{"n_layer": 8, "d_model": 128, "n_experts": 96, "experts_per_token": 4, "d_expert": 64, "d_shared_expert": 64, "activation": "swiglu", "moe_layers": [0, 1, 2, 3, 4, 5, 6, 7], "router_score": "softmax", "normalize_top_k": true, "routed_scale": 2.5, "balance_loss": 0.0078, "balance_bias": false, "router_bias": true, "init_std_router": 0.0335, "lr_router": 0.000456, "vocab_size": 15857, "norm": "rmsnorm", "norm_eps": 1e-05, "tie_embeddings": false, "optimizer": "muon_variant", "lr": 0.0112, "beta1": 0.95, "batch_tokens": 131072, "seq_len": 512, "train_tokens": 505700000, "steps": 3859, "dataset": "wikipedia_en"}
Below are experts of layer 4 (counted from 0) of a mixture-of-experts language model. Rows are named router (the router's row for the expert), gate (a neuron's input weights, with its number), up (a neuron's input weights, with its number), down (a neuron's output weights, with its number) and show model dimensions 0-127. Each number is 500 + 50 x the weight over its row's rms, rounded and kept within 0 to 999. Numbers have three digits each.
Before each expert's rows: a language model's description of what the expert responds to. This comes from a sample of Wikipedia text that the model never trained on.

# expert 39
What it handles: Predicate verbs after copula. Participles and predicate words after was, is, were or to, such as made, used, played, became, built, and comparative as.
router:481486442462477555489510587445463440597582478507495528449494549578507474490589510509444495608486434492523406524445453564456482555464463444494494481492499508547493487487500576399561394479532438495450507494505579462546497545595468419500518518443478486438545539573471522434493535486487512492490504527565495538577575396415513626525584456386493545478499532529587509431493467368534539488499
gate0:470459536536547514496542623477570441558495506506521412522438488446522498559500493479504446611522460528412485413407460524476412514490474472580514477519556494440490456556441498503568453562488524521522514554516521434535557497574538403569544493480464467494587493463409454508516484472520532494479471583499624354512594464400502447521597531530540435519469544456456501578474570441458543472510
up0:518506472516557522530489506524493499464486537494552457537536461491545456493533586451383584491576475456424422488528531423479496454548558364580435493425515467529506487450484468532509479523532503569484525439487402506482523455516659479468531496598457581590542519428448518548470544528504508509484450490492486443463520576513374524468527558383416443420491444461514515509483430516476596423516
down0:482401544505430517549460474431399539538515443551492506526620529498447507593542418468532441441443541524529426541564510464441561522506558537521456474496478450459518582472406521458526565461504404547540441515462455453526483472435546417456579477561477486559568587484510465581432410418514466554434512488514583464430449569554514520574552506422526441498411453461500494497496493562487444472506
gate1:494546475493540547488413540513507548468515517421503444571439521656399516500540568460432531467491548418547470505468543651480470487524451565399600480468496560531456585528462459455510536409518521469510392499549513473570498513473526521468511513550461519499532466599486527525533526427575569522488522540460501436509508456438554472456484518457463541603472396486563502519505555490629465466504
up1:488496466435478524430491444516469572508479446535482493515476462469580498481462530545474450443572495467424541604477624458527444571458510529541519543517429480514414535514393533511524398513516558374455519521390437495573593459457441470548512491612505538510539430566625452438519487554497544518495539468539432485467497534541422475489391560561582503551461448494557476467537495471494473459508
down1:549473475525473484547473668507450535527471541524500505512503505460464540486516494482523483534474513549492500528430502470520435503467501546541531477490384512514539563519514592489540490509472556501462492403451456562551616490543421576377456616413545495560470470513518591641479443545520520459391427492471445463481440491484482521438602453512488451432545625493483457462543457518434487505472
gate2:474441529459458467554465494447476457541465460464435563500475483545565463478479531509453607487531531474571393505618390549437454525460467589561420461577478525580497545481433497484570443459497629611560564493514525452509563536468466452450432468438555457468529460476457492487448463424566521462457499489499535405595564475573542576433515528465489467548540530466554553448518446474462505516520
up2:518469542583461390493527532477401489466471592509450565569512412506504499477452486582480475486482522583517434584568527545512462583523429477603511474446576444515604518481440522412498565489397562517473542462477583453532495461536535560483513518431462512486504565471519504530425551409466473455548561482529502393512540497452443582378487465495548443550441507474454485467519558487439575541483
down2:504478476507481530486503462514509418413507501530432526504514384468460523485511404470501573539459381477520515519425488559473503453554498537480482519489484547467506493475497424534507541458475469555437611456416531451559536545528373413434460409423458498493443478492488519500450474483478424434516537561475503456608462398595562541413505420412568503474494454449466601488526518516471613544497
gate3:499537512505563414517526510571479479632520551597555489481541510495484438522470519557476512445522545433480465555503479546504427525500569605546464569597518437451552437487392475520535466530502513548442580560511472440495437549506531450497534530394429496469538496514550455682500505472539511577469548511487522459566474469524438564497571463399518571451520502530444553440523441525443546575527
up3:551498534523441471529561521548475548494437472513514558521475480522451542471464502518493483457602446454529484528547457501493343573485518547509375553500532417580468537465506400629506507557544376489438525459539537592467526517448478489610645553461538372490492470461464525475462540539414565514522483457557480523544525492481451512538534496503504554451508498528444507399535448470504558477470
down3:482537543544554559533541481561517509490608503507494531583503457626443434471501409585567484501461531538454590531446549499521400486505572466514542606600541556482504480500474561473468397600495503440503423532450502486466487553457557461467424522574538516538512466550501487454436427513499541471471538565471490530419487620495486594471556562532537616443477522430483550489436526496466477509548
gate4:508487504456503520510417534493514510471596516524501496450416423440441482554435508496469520490496528473555478497486516476456465449495466446516484524460515538604429557463450489502537530567575564591441440546495536498478533474550478469476510579430464453486376459435509489439523606447505569553483554475529496543584403427503524478528419554546515456365568512467637457526537461392415483461578
up4:507514473445494531460553504527588495408611474527483466598445492575516535496398484570521520458578553456455556463475520556634416484536524472489467497491473526415542519442460538528466601467438516440494510438590547525547523489488484553596468548515540429511560398506471510496498471538537516450538508512481430527522492586522559510498472406546569525363466507555440470413520475527487421466409
down4:661522558613408530484565538520497532431514592513457578522583429502547431478501494517513552448462483477581495484521478542542516565499497513587542504588510488412562493486547482517503560507493508528564457495608531455571556568506456547526561467529495504482509468490422483472543493548438396478418539464488543478584501574645544521560541555487470490410493451454490454559541485441535545458476
gate5:515481433481437413499458572457425550569499426490489444506430493460420513492526513496456513398568509347542476543470494458478486501467513495510483520496468441476456501370555531513533503420525435525525513669482476523444543544428494455528523576504547435446484471555536511448521492647484509443463448540550483476434534474436510467506518552415485539533463471441544497456422396407542465498508
up5:417464555505426518504414552408507460529520472418486500379468507537399435545554558536518523456549434522469420607503478450434464542438489421501434451479528473526496488511460551465534505451577542437449475454473560571468510425462465493406467527527545489478459486489463528473485482487544571459556517494435470412431468581535404572494364464495543475536534426455560546501497494469574506444404
down5:506442483523426483477388517545560503521473528503537445440500419515557420518543468387526480408518513463533389516515429564456409447474460473515440542544443560515536526491517522384465446477465576587473514509449527453486537536590465461470550527475615488514500436596529559453430424516486592502475469451503525557451455528467505530517489542509499614551485454570525593532431468387491510527477
gate6:549514543471454482446475564532485462620589524567526567467508566480505551555522398543470535499521456559505444420519489480563544594488546445519503435514449517520491433483529487455494482501517381531546457535567508575529531540588586474496418497538468492471552405610474441561490532453452414432433517486453565519535504566476432538577503502450596466439505502492510459538571573512601463497405
up6:451532596533499447469490397458596497464504432502446485485496552498564494393573535501563500521401538462523513534457464457453466451486449546567512601510414496512457521521574559423427587463527464537524464527467502448452502475478494413498535516520457490451501554413436440465517566474399444449496525409644445538472509509479508516539541502554537492501496529572610530517520433499570624544508
down6:530510502563459514460508496517540518460447587520502507627546574544474437507452498473434485523529436556456476457541536461576466450517512545526475431537451516477475494515548379524490465502455530492481547553509505446505509519414477593503569636444558542523355427468482435413504536521491513492554520534524542406446498484414497474464576575586556425515617438583557465474486443464450486479563
gate7:544518512423536443511549501470558424465530456476557510464468465499533504453444502533627580460447520468399484436593440505516479450474568512480509532568481421513456447449513590500497463501483502540517490522607593499566549432527477422537427419411494558491466602571487466464494381527490505534476499606450536513490482562496491484565467495610559550534495490463485579510492493421635496525459
up7:444535462506478521362464483442566496582542557462441547559574474507549520473427493472462455508516430490529457451526450507496571481501443512525543475420590568427522467521425510439599497440481551547390527522493401506488551495521561512461598506549470437518406444518488529525522529525514581423506404531519535438409522431502528503473393526452502440515413546477562438479457407462486451501443
down7:550502480486491473517580537542519558592430601505550444632551449466460478494605594399558520465438422486520470506537483469478421494575505502546496503505423505512522501404401509473482491508475527544499561433470526552392533582545512521472433503562526466402519469563477397550511544498555452474519477501558444515547504557510407393454504476522478497435524513403550570507482514518506455417446
gate8:470471533517593492476581580522533513484525407481491486484402557537442509420438484479550495453520540489465507494481556500472559483465493409561499549393513422476500481534573524585529515511602528575517521521465523549498488501523465492512636471444441464554612561452424554532528558572536536420560427457460390537502505481476524512442547481487515607442439515636545482551537541514473575483481
up8:512525433534578541455616549476475493420561489447496407504610513500509518484431549506559497408496432425399492549450465497452419505425486471499520524514533485508446545401464435535445454489485479422485544459519494517486475617418506483464515425588571458489580503510481565592483364506530513520604426539464568518516428449422535450471533487498521471485540469447492574499520458529499450554540
down8:448530543533483561477429392478475425544523548557490479553466520447512460487437508479515543447598486616534542574477448481561448417482475545365356489480552542532455516566536486455408525531441442528522405550483551494453540480514525502474472434510453525517501442490555455502490440593504524534473538455488607491411496519488489406508578482539565485506494548549550565476569547436589455533551
gate9:523506460485549400478573685557435412426494508431563459514556506532480493503520505537498602447470583440495527519405542551458525507574518523527450399503480552458542603472506522454503455458475545531569444510559611459516492547528382466477415538527541444458473547420512510534517577484483460410518505499495560534532560480456491536536614506533524532471525518568543445471498460477479529457451
up9:547544497455505334461527464544405456498482512556521540639519445530528534484483559483464555405540521413436444446477486532577522476411439544542449495504512399538518549496479453508513562488578499536448522561441556500427538569441513470525599496461526630415468475507534544533443609476537467580450491488563567454547492453441524579533479504425491526488511523521513495460496419466515538506477
down9:506487547447492511436452505511438493480509486432527525523510489454462510399478514511414526513532504369562535544474512440429504434535474571544523550421441499457483461529548539457501524485523488484595542633515608561553517474449513473574533472503546502508526540548451452488532509465489447557565546483530458472549479550410568596541497534502544516490405486523361429520349498365453476475464
gate10:488555529519468571478535536484560485573548463465453555532445539462444486463544555558505585542491454441451494466509561482577505558553563483455481462540548569544488486487461445549636395450551556629464585483568485457484404496456513499548485579467471517401457518528532553451435465547463499484450467458471580505549530486477525541448517559543594505495467523448475556568515418458577588430407
up10:565567460542578441517458597458543490467526489532513534503549486486446502502505483431555536511592479505540490432499411469485517554499371437516532501434437515498582542524471458552547555524497588459570490519448548424518566451480454475513415511492475413539593527527477497398418562576414586496560561453489482464529550469498392559518429597506565551461515450506513573489481544508613543496529
down10:449495468446534542575534543464519447538506485504485500625558464494548530478503531515536405518511476533450492476537528565520503463518522527531579551563540461565437398421605479442452521565484490539451535505503537501596500524524514530602648459385525505420514495415553487452544557428438476540488547605547465453476535482485591451568504505468447449485555576493608510552536435565475508517546
gate11:467437482534580513630443482439539479528493537441514536491392587416491544533461557484550440563568503475476456556503390510384459496440542499514452501432476462493491534496547510505544491493499578441575463490547572423554542500438602419545505529488624530485557595505521460443475493523449537572470548442525514564419465465491526473583520435459523435454453536572509555531557459532500547440538
up11:541499576427536525489543480497484506525573526411554509501479544560535581470536426580477400477543488572536557478426563474448454485579438542495545536501484557564426539514472416458537486433516482535544542465394439571495458448541493447531487459495507568475370529568429525461540480510391515500454495528561454450540482429422566553550439423524529495433560482489442524626446510512582453504500
down11:627405529523533422523456518382591526530437553483543518489518411434502537525407477483394559497485481441505548504478546512428513482480523545407435509587436513532533573583512452566560529487489475556572482476467541547393426448584502534521473441497450482562503443569465451522539553538525482511395502518392472474551494438539549567525457474483493469561513464458463559439515510516414448490519
gate12:541588476484517488487510578459536571507494430537596388538444537512490592498544491466515389528489382411394376497451603489448551534496497534466447451470488444474505456561504430474652483449547494467531500441471487603470555431556436440513467559446465518479509572568420554520479458539460448451520596546513559464508535493512533507458540504542523533453473450534491516471533498469513541500533
up12:447523579429440600564495506467447473419534451515597512445565488464463516548512492467462590446501474443448510590463498550521464532432575511471489497487521643504484529387478506368615528463540526491481413498542494416495490519476490432482555460480458511444484481519429458469454458508561427613559500498467539515470562437549537437497429474556577563586503442534559542517467463442511474499485
down12:440464523531596448550415518531516555553491567545569591467545413449452404446520535479456507458494468509493603517423529465567483492555515473505450519536438518471511477533520442461482493553567513527500481477566460383488548481512567487476539401533485461505524490565465520494543528447571503523510387605599529535526451494522496460571469512574570525407468514328475535558523505463403488550481
gate13:480460406441509526536413458502506481485477496416507516523606456437516485481488524584488468523500482432466427520445489466525488507580452509500414428535454532624576551478508579534560468458517494421586535475437512538522535519521438528552558489587366465463467427398421587481533411539527483584452485485535510483588502479500503540514498515451437500622513534543489464416567443457579496536522
up13:579518517509430530546444505542530550480457578553465455403527591510475505564499495437479470567450513559615504370520509487524490481505540558537597466482464499472612448532411546531478574455514531520535580471510584505459436543530439616565542503515571540542480458469532592453552514493509465476487478549548535509561438551443556506508435390490422527478523427536474451483426450491486475443400
down13:436548479613479494520571479519495540540523543478529529554489517558472448466536459492454493572534423408536545546532457599543626554507548486516504420548481474504470502450508559432479423431531456630494539479496495409502451581441538522505447428486526472519535605480569475512562517560482563480468563615538442507466639537454474534413564447511506563464532526461463501557519437495555560541487
gate14:496523426525489466465392452538472595566560506503509470521397491586448432462515545590457576489485491482503495555484629460450543488498530522484514506490467553488458459432500468426510500564502552481524431435480510460487614558486476450504465481422572489484460505396437599441436516418517456485609440439517578495462537516388496437502518445535595616544476485474499481481605496514495457506489
up14:450471484501559575506523473570483479496518489428492461515511503513432453470467544475469498479492495465492466483520491515557459481508556569549495603502447397473441508481525571526501441454469479462483420564588504544440461497477429499588528480571501484512471551440356465548451483491567617539504539515473484552469456498576478456517332499375574618581538573574492517413509472483576452534531
down14:503439438543480455536567616532504518446515547351584460558455508446459568471445482558445592465470530594498509579538479499509535470455466422492480489585478492590526574498484500514566525432538542483485441526483592508514473477447482471497556463582529459493438515419533491544513562510507539479479543539507504622426516573534412481533533391485509414510493434494428522418560516509567584547550
gate15:601480465459481430510430447463522431595459391486494506477467523394556556516557594506504413518592492451479516577507489526487423457516489425497478439592492542492515501597551482547585458571496524436386494640509450544459509557539492511517574561488543466473366498487548506456534438495518554511570491530525586462398465486442473552566474525490454510507502520456522450502512454451505512468451
up15:429441633486502551603428568417450467611620527412499492496558527460504509473541435517453522529473527428479508533437507472456489532474516584599475539500516437502456503457474546511495521501501614510485501532542484436551525559484505454491531477477463506415561430453509465564428646592449463486416503470419517565530503474512440547446510522544497576506568494517532578494488563535597502522519
down15:445578508515454614532586511487565502539533529448491581519458559463549513522435513437430484453486516403507407408526500516434602602485526465526473463454469534412482429519441500455438438561453536469517453460453479563432516536479496538435389490471566505468465532481540593537556577589472578524494535436485486563470553471456473513601491471542574586487474495543451504479437413499484549460452
gate16:500484508604523496525499401467459483462470505488417548531489524510482527474478468410455545512448475509517525472517504496525448527537489419524424447523531435530613530479535441441531456572436441530472479479497581494473495497382468601410542458571395387440578425464560469556407507463461454551484495464514504543478458475504543526430496397542545550429559432572547524418418587458484526544477
up16:521482556455519548528544570462492538588503476635568479524452570517539458552542484493475546509513412454485545565506449462495421458480526437509555566456523466522444502490536449502460496564580476406482568511510527541539489503558495606517541584455527578525433561477465457644554556585524588502531469456499449614473497455456522575483399548534525549467547474476538479455482474585529547611510
down16:475442478502480507536558457414468515569537552497474433479490501490492463540541397503426430475451435379458497482560484632494436504481501471526478480473439572549532510547517569485573536561549496510378492565508553490449542475509500455546504487466487561653524538440483443495514594517547520500467626522508578524520547407502516530485486511484456582587518534505527460547482582510358539565497
gate17:578483510520465521582584484465479450617472495488543547492482529527513511515526481576419473500443498440505409571465510430417513444432494572472512468619429437508458570518459565407557462547555576515493547507553532406475515461456473426520516557518404550459491447599531532505455473467430435522516424533515434563476495532519586548402452495527581384529526478556480457519507478527447443510452
up17:501472492398505579463513505529493483493605535547598487503469447422574452515539579374564536622452511576487495523469545528514515538532457505631529447406458465480530437492539552445415552514546534467487570431489462450421519533511443478483501400506515573421395490506498466485472496535564547518543478423481413461458573442499530485490493498450426530496393517477500521436512444517475565435483
down17:612518453504510440448572444561557630452450496490560518413427490424511496580484560509472520461502539557543595453552562533472464497513631598603526515487526517503569594450471467470532478518579579497465484442510475512547530439463510481565519406559444475575480577514559482497481472537416480561492443577441426465444413483540584469538477507519470518517466512448527498504427517485466465444508
gate18:569557529497540495488487542508517565472478507577425551511469363593464474525494486506432503489444460513571558476466521471534542504558456557491525437508427550462486436464383427531539449450467537387418459478484577511543580401441393340559602421583508490479397532493502473456464494550489458475506475511517476484505535474492444508523538509457511532599524508535501567534490575458467460493510
up18:505499396454502474430510559614417545532538452546537447457584469529562518481511596522536508468567422495456420446571467499489483488531454479517478584600401505517505495522511474519494463492548454467565442468444540501439419480476554509431462502567500503550576457503398505429546521502505471448445542550576556584508512515593439459475469489549506484501520547534467550495418536584522369620543
down18:539486461504504421477464529533524486460498574477512532436569464522523448475521525540422483458382537464462549537476446539419482464521579473622468571541485542513474539544491460594469510620579579514537461535515458510513495511513489527481496446473504592477534433486492528431522536599567458403521518587501420468489518419513376483570532534606509444552612541493429493447556520600456535481497
gate19:499409540467575479501539469586495427459497600593542492455508591454482507490578466532473551455487479468434444602491578500457458479393481556450514516509498517435473498504494577538473486552428524521552472455577482477552501407525528523584458401536487534525490443585430435533448411580440562485510415549546466565597474525482446548528495525535542478444469474500539528538598529428570518428443
up19:517504493491568502528661458488454502524485552435433574519455465463463488435449520519441543547473625539545496490540519429498489485556443472507569472506442506516477453546647505484464456519402468407412419410477529509526463496424456547513409433518477443525495573567453530561474463504559500460511400533512515486490472596515422485520476390461442557513559539493539593496483513514525456492424
down19:504509377599456533487439434577563497434500486548498499487512512509604492431474488454574493465494503435522474488512518483471480483501492426509536510560518468429495569545513504487548494507506436515475503539543538533367478499555541421548490428481489431449556442351480549476482529574501619580501407494517507522568638473500445459516427610542524600457489523497430495560512426564477484461474
gate20:407473514490471436518466459507483474531475494583539521448475621524515537475525478447479535488529496476495474481532414526529497527473477631500493587525421437480467490485480522586491369543597380502525437489447466633487507527485508536505421551507509486437473452543502572573556526472403463476481504404552346486427506497508498501536545470504434532541559427443573474462462461395516478482497
up20:505486399498495446489436514539504492550544472486485651477456488523581460529509442427594473398520493479581520523520586529465479566472515448528483504485523492492534471498506554440500468632602529546501493547511529459542502466551534527471523537523485565507513459500422560489389396565612497436509535571488477504499591517514519507473537433443451417511436485465516375550475509508575555561618
down20:488483521541453491465493513368553506609509555347495498438547478426502525504526509514483512521508557479551545525415510474489458413489528512502516539549502507510482506554489371472504498583432517491449505429593579572484455478435617575441477487552506425424445568557484464462449471455527466521572530443503551568460497496562551422522416440536515559472432592481497538462524524501449491514617
gate21:528414560483528591596489465569520409443463528563549471464404528553450541472540572497601486557484470449545480523477521525446533509430456572479518499474455522440541521490511509524477457568426558495452495541577446423414465514560546480509540424446411562489483519593531491466465422549493448499432424423471503559497496524489454593418547404469523516513497425420522587463537611535541539508496
up21:500518494450499442446523473426465421455606518630457472470508422496542460528441495576556574531411473469544509525509521528474383471476519470476484518466500485429483539408487501590440526577395548457456533411484582469482600486426538539469475558430433500487452650505466452539562510468475450411497526437587511528500493516531479496550420513567473509486567508443515494529570499553502416505478
down21:450528462632416493465576528517559543511507479468436476546488505518575537548491544535459604493553559530526570540517497548487558547551557348436547527460525481525410547422452597467512484457518414472518430422472502522420519535486495481541542448469459525499600473615458562512490528469506432493494469404521433441528553601435543445488477494451474464518541530511484487487478588522546415540433
gate22:514491385521489486464479558470479520586533532496463518539493461472593556491482463458567436495455467500475426492431507477498449519454467443519503533575473458542538521553448477442455430531556625485432478512515513498515501499564470435487480463466457531393657451510515550508604512468423624532427560540510493469521621487490516530525555527538536482438492531396413542572506443545492582444408
up22:498581489469439545460498492669484430529465470510514446491532544534455459522488485541587437489574478418536538556489467501525541486499500466581434442505581435515536501507567487495497544455393425502504436592593517588542406556494482491554542514527470527533519470536634440572481537582485553545519454485435517550548461472440484499518560586512479497470456429520442532536405471479629465491513
down22:439423424483442533500437520508448472467473454538427553568469502457478533464494559531461475507539534459485542521456467489405522533508440459477528512513473477540575573565454531531556472490551559426472528453544413623528427590514534497582477506493388425519508483396581526615477432522485544530459437521493483491574485447519506534439420543542516417638445470451462420451533497453447464511425
gate23:483466469513570521528584480581509504587550523408404551478536477546525513467524587413447500530286495432506526532453488492519494369584465497569553498424479534483504491530527506489514416533505514456508481474491516506513548523479423520545443483519479533419536487531489485547439477436524458562466457596498467557498551479487568461501507467525470456561508405572533512652560556515507559565474
up23:529494562499468437497463517466517482509515497542524571506475593404565466467574480564519600564563501530526521489615470443429441458515474532520502543432614449451422564479514522444483590568435398486509485542473516511522523553462522429545493500520427517494508512485454467376503524547521514419543475385527467339521403473460483426466470506496524558575585533508443454471437521470532517519536
down23:543532547489479578495486539555569525435519510562456451573474572508480493451521461396472473450483427465506474463438487540462447508374520550570511492469439430455514609497549452541545588458459540525541517407470485582397531413491597536498419429499506483465481500523554505536587524557483441513492547457489476529533526564571493496397513457562471502519433488423519465588398498472546584422559
gate24:483445542470507480549426489425530450455453518470462501433416557553546555426489485487457523576452524459441482414506601519495528504484566542504468579508457470538491543531510505479643491547540494531463551470421557564504532542460522528427528464517509431442505644503530456452450540504469478449461424485501475475604501415515431532459560578456520609502461506648514505465460502462628540510509
up24:490499489479521529456415552590451543580506461459492628487574551417475430493421529529469546659490483475515379405446534445380466422540491481453520479487480454495459515560442541489466521609516525423492524464482513486580459574497461556431511450584561464525488466471480488540391467553516475500438429471533496498443505539569510483539458472522439502402533529469427533546487559517524470475477
down24:501434535488443472532416554435489504459445490537562532527462500409525516445544547552576579493520512409483464501477407412475534493491523588495534462486429609527520418546544529533473461472458451520503509486573558554559488564473547552423408469555500511521514491425551498577392498491571529484543462459456508505395535481459533438552462440428534530517487484466665492427598437493511465439464
gate25:517454578509459449574494475522537499421414454446531491545566621560460453463486494603480586511560445434490459543578512572442510482455472435471496531507434532526589569486471524455496556539455532611539515496449491538520484547438475446600456458416510556471492506463477512474505465547504428517520458487420470450532534455449475542501594548498477428484513394565641562569506549500466565545431
up25:573402524447521503439552499494527547445481488458508548454586477535533543445524516500514440518642527539548576549489475548575479519500540466490528514448403450589578568398481507525481507462500512484524587562494492500489521490462467422558415492572491602418576395470489515494486467450531583526457427571483418450489581497484483572422488537587516471448575477572535571529454576501509490517565
down25:463517438496553588506565470502512461521464391474505460538475466603439511504640482481459532557550572398384492448570480572479490499494555441443450545492524576515517432482423518477547478456536524506447507442497507591468467388446501553515543464445517571454512460578579454456448502525485492446422466407512616490490508431478483526480503518461451553452438383556487519537450458512486564505456
gate26:456470540431430485464466435454396414565543365485524490495480503509434566391500459525571460529505493531540452541528473437502446428561488543492563521575422436445464443469500554493420456487476466481510482485499548439433485457497430415501501475479485623433548617597537487564402539536502522444491542408537437536522440536468482474519529486502497516508468480459522551438421417508420456553470
up26:561394567522499449435570453537437467517548546514591499537465511541473569517497522484536534555514572445523437521531505535516473476427452503531425556436492496466542524519597565575438585495420502540580515388493544530570522598401539475572513544469562462442476479572510517528443414519474435467511368527531447453427486514452534575482521539548517511516520483588489422531527610499538515557538
down26:507636486449532582623536493536527519431504506448421557513523456541481449579470482482515537471538470504472456493430454511426510370417520571446515524459519468493498400519443531539477463481477459582534504455479412485480487531440575459506621533542445498474438489422498507496494423478514390463523478578445600541463537549551569565437601476526469538473485534441502494496484553456610500541500
gate27:408483413485512439424492511474549498522403410570440501478496474412582500418483491473559430506506433433462476553489461502427428471457488523493543498552518471507458445520495532488564575519398537516476410600499505419515476445580460424506482457511573517454460507528525579584509616491528543539558575509574464551565474484483404521567622499401551454497497478541472535454477490434493535466516
up27:539375483519448527592556501489498433505423417492510539509428490584494585519610452536508503593534437482523568571472604533502526602517505468557532485474535492458523534507463494524501399485512502433498494528366517528440529529439490429584556571513452513563498456410534554478458525575602572476452559495476463514485501448502451430516456420559520481447545449510493575473507474483525573414451
down27:450562564476474539409500484518468460434429456548412504524504521517462541635476545454461560498507488606505532525584504474489493484471503440506546494510490510489428538454576473548494552500426540414518474470529482542478441516417572450509389537567486485532590469495551451534482359500389556428473475575545480521549496480502470479431419520565521600520541547540541449538484493484501523645429
gate28:499513408537590568557548466411518471515496532463580614498523554561484465496575452566473506536531432589429496496471465483569527402538515507473533508521405536500544451435578435446477538498496473564494475520506533467529548510490394438469622458460515510373489527475507535595497474512399476458454556446550487544475548412461541549509521561506593483511454481532478567514553547510545597575463
up28:507507522532603443413581525442468520543427521480445458594525586462536518541488432497503480514520521421578472460498438458468576434510584559487549513482524464453579461492630610456564557451488565543515534437466496508501411562465534510534474544567502546522435498432598558476509562468443517440508490490516543518452463430474614397447517520451537566529554484519450436536423557519558471479478
down28:401499447498497463525538425508497513485554566494446555460566495480480477532445441528497543535510592461622507536379604371496544565494457524514443547548541427459542568520654523498545531456520470558429452482461462518482513491566513494626513485577501485466548476538546419492572509529462466444476479562546457551556492491505545516536453509463487492446519444601536465531491540440610585504491
gate29:419543470522434477502487578500559459458493532531433396551514482562429444470537500374537526548554502466543508426501528574544461509508439495528470529515503465568568616558534562365530402479616549533409429469529549424427578433524507469460482460490429515482562506533515544513443495400545461492517451450471520507567480489466440546526577499501513479459481462584524542528572419485461483557477
up29:523572554506524458500464572421521458438554463488487508482457509588574443504500424520544545427474510445522551538511493525519363576487487444531583475570488418467515523528502461426525590573574508433483505369509474521546468449547469480472495512530480549557506493465514463517455513506585342501579429523453515478513432399485415552443477478460548521562478510554489496608490544507608496566527
down29:512509477405531530454515491544437412478546515448478499524533496458525452529491635506436485363433489312494563493501482569504387517566529572510490482549444525484408479505466467467486518477549469499554458473500477449513491532613512472599576533498470470497521534469562497462528403480504555536525492495454498497513484556557486613507424432509596486508530499549503501479452512569486567366465
gate30:560372538495562516545587530476576485509569496524528517472461515515573522402452404525502565512458478404489461410446482606480405519447514494539509550424473536516447455448424541527471535492552558475515512524480519524350434570498506465518437456479477494517483563550525443568476423453499499520495497608464455450603563534567433530398581477522495449482494490476509518471565501434473537534579
up30:541516533558552448535558476479534494471449481575560519534482537525489572561432605547588585485426474458455422529597453553527492366560422525492479410444537433448527466519483537607612479513518479579484522488466533515460476560447542526447501583549564529494506509474557474459444469471516508462495597544517435475484424580473451558462568467537461462479514443556543423518392449532484533485445
down30:529593484490492454437461525533446523428568498427517498519490542514468550563516573511488520512510474457468594525457449539457499510548526458450440453581500533539592536574453556539530457520594537478419512476638473508537469530516470562490476565526477533554473426409417374516431444498558490458540434522522441402428443473442385466461368528507442463490528485506555433454509530499538557515547
gate31:547548499509574500504488531481435511417481560506465520500547517488431525609502512441549487669583559505580451499499546548557506512481548520527531471379584501498498485582492572531550428489525475574571613600509556537494449413589525508466503489517498478447514405467524561566444549478541481519475444489530575587480529517515458502488486439568430470421523584467522577439479496517481587506467
up31:473459425557456441500564554575484550485487468564465576550472516591342531525568507490477470472410458555507456451491495382502499557540408508525584421435462508524486458528548431422499513529568489532450439474486553520545428494477460534423492524477455506489536608545516408507464489513496486436471498537596527527455507420502449501488447402463502482605496544422473444587511488485522412517567
down31:509523493402472512535529495514481504385511449470557486564461487572460489546414500479481458520462469551419480461482478461465470385601495469425395406428409517434535510523444503490539517555488497521399494391473418454464452471452461476611481582422562553472449469482610501593450504450544539593452544492543509529461455536486496596445475501522500448559434464481532529522505506478466529440555
gate32:555418509474495407535468511387540576526474445479550590376432484437476521517458479457489551578503483461491530474442503519497399608506486489554429441475516451602530541537560542504555546480545457485499395608479485534484446409515564478523518478523559512480556488608509466429465422503493493501588572509520507469451485508568471478476461492581487532518522479483526519402559596402480525416481
up32:468506588522562462427477559449520525510499536471510433501524487513549499474538523485547533425479573565494477535498541513489495509474517524450445530529462468471454595587433591459519383537495571575556506493474436511535453558422532583535562503465452421583477492332585528484475543555432437438362513524541570563468512448505575469448465556495536516516434500498380498479554479566461536495513
down32:468532480499584445471490431519551509470495438523514452492511544584496476414469377451406500442533509516488478545443522506545445462438510550540533524457482424466464506545552444518539516445547465470486444518472527433497507456468585548527536595492369424563531533491559487534504517428485603404392450472560595515489532503484559541376510559482604473513531541606478502501565537414546445530503
gate33:500492539471455602540487549473577544523487486461422446463484547492492532497496599489462538541577540385514337570414510540585448482549429499607522491492533494480464471441501585471526508586469519479511511544549454513463473471527514541461486552478563505520505495443480537481518610631457472430468433462483437607558505524469580554544562424551423450502506515549493535456507560536519547562434
up33:529564574449502572620494528496488439456461535428474480386501589501558528527367565507533446527537545511542447527537431457530538551433490511565473523523428550506549489522591513534540486512573525488552545606496517494460484373595454549479422490357462489460481548453534494514486522496454476558504415470456485531515505499501504480428543483500535477536500508574551517351451527406529493513527
down33:533605608476477486488555457520436483478530549478457438435581465401436508495514497485421507535496539493469531564451440475523464470532489618514485442495522582435461487455467419400516533522554470438371497594554483411391469524461449535510468612530512481463480529553518446508490558494517490505516561449497532656537528475463545497514480456475583495534523580547509516483524517548519590471592
gate34:519512464491541437549541483457502550495482400464486683507556403510455549526454541450534564496531514524479493625531418478494524479494506486427473579513535460585480576423494537492432552579476434479516553493512566500585491548465556505521555456490447557507468484442448540571554511455410477500553536585482500422452546424505546524478493497494482459516524508526540383416446558459395526441574
up34:530514537420539544523501524464441479472447452583557473521551593477559470508507541507448475525455556515422476518469510485513502540497472547532474438463435443561468475554582387504416539577487546602431511444488514604500501535510432519483593535504454551458515583481468455432454551479458451481405573363436555466497534516558468571604491425446488497476597532515435518499552452457443411484467
down34:541444426481569409476525507506485562494416449538514457436470506520525517475510523386481512502439511480476585566447475437446511511453610571538433546485504544540513513549526385441527473493486566387590510460473441555418524420496455561501456531531475527532472438436483545496488506536453502441483590480440551455589462508488457540509504432523501496530475459607535456557411500556642504518397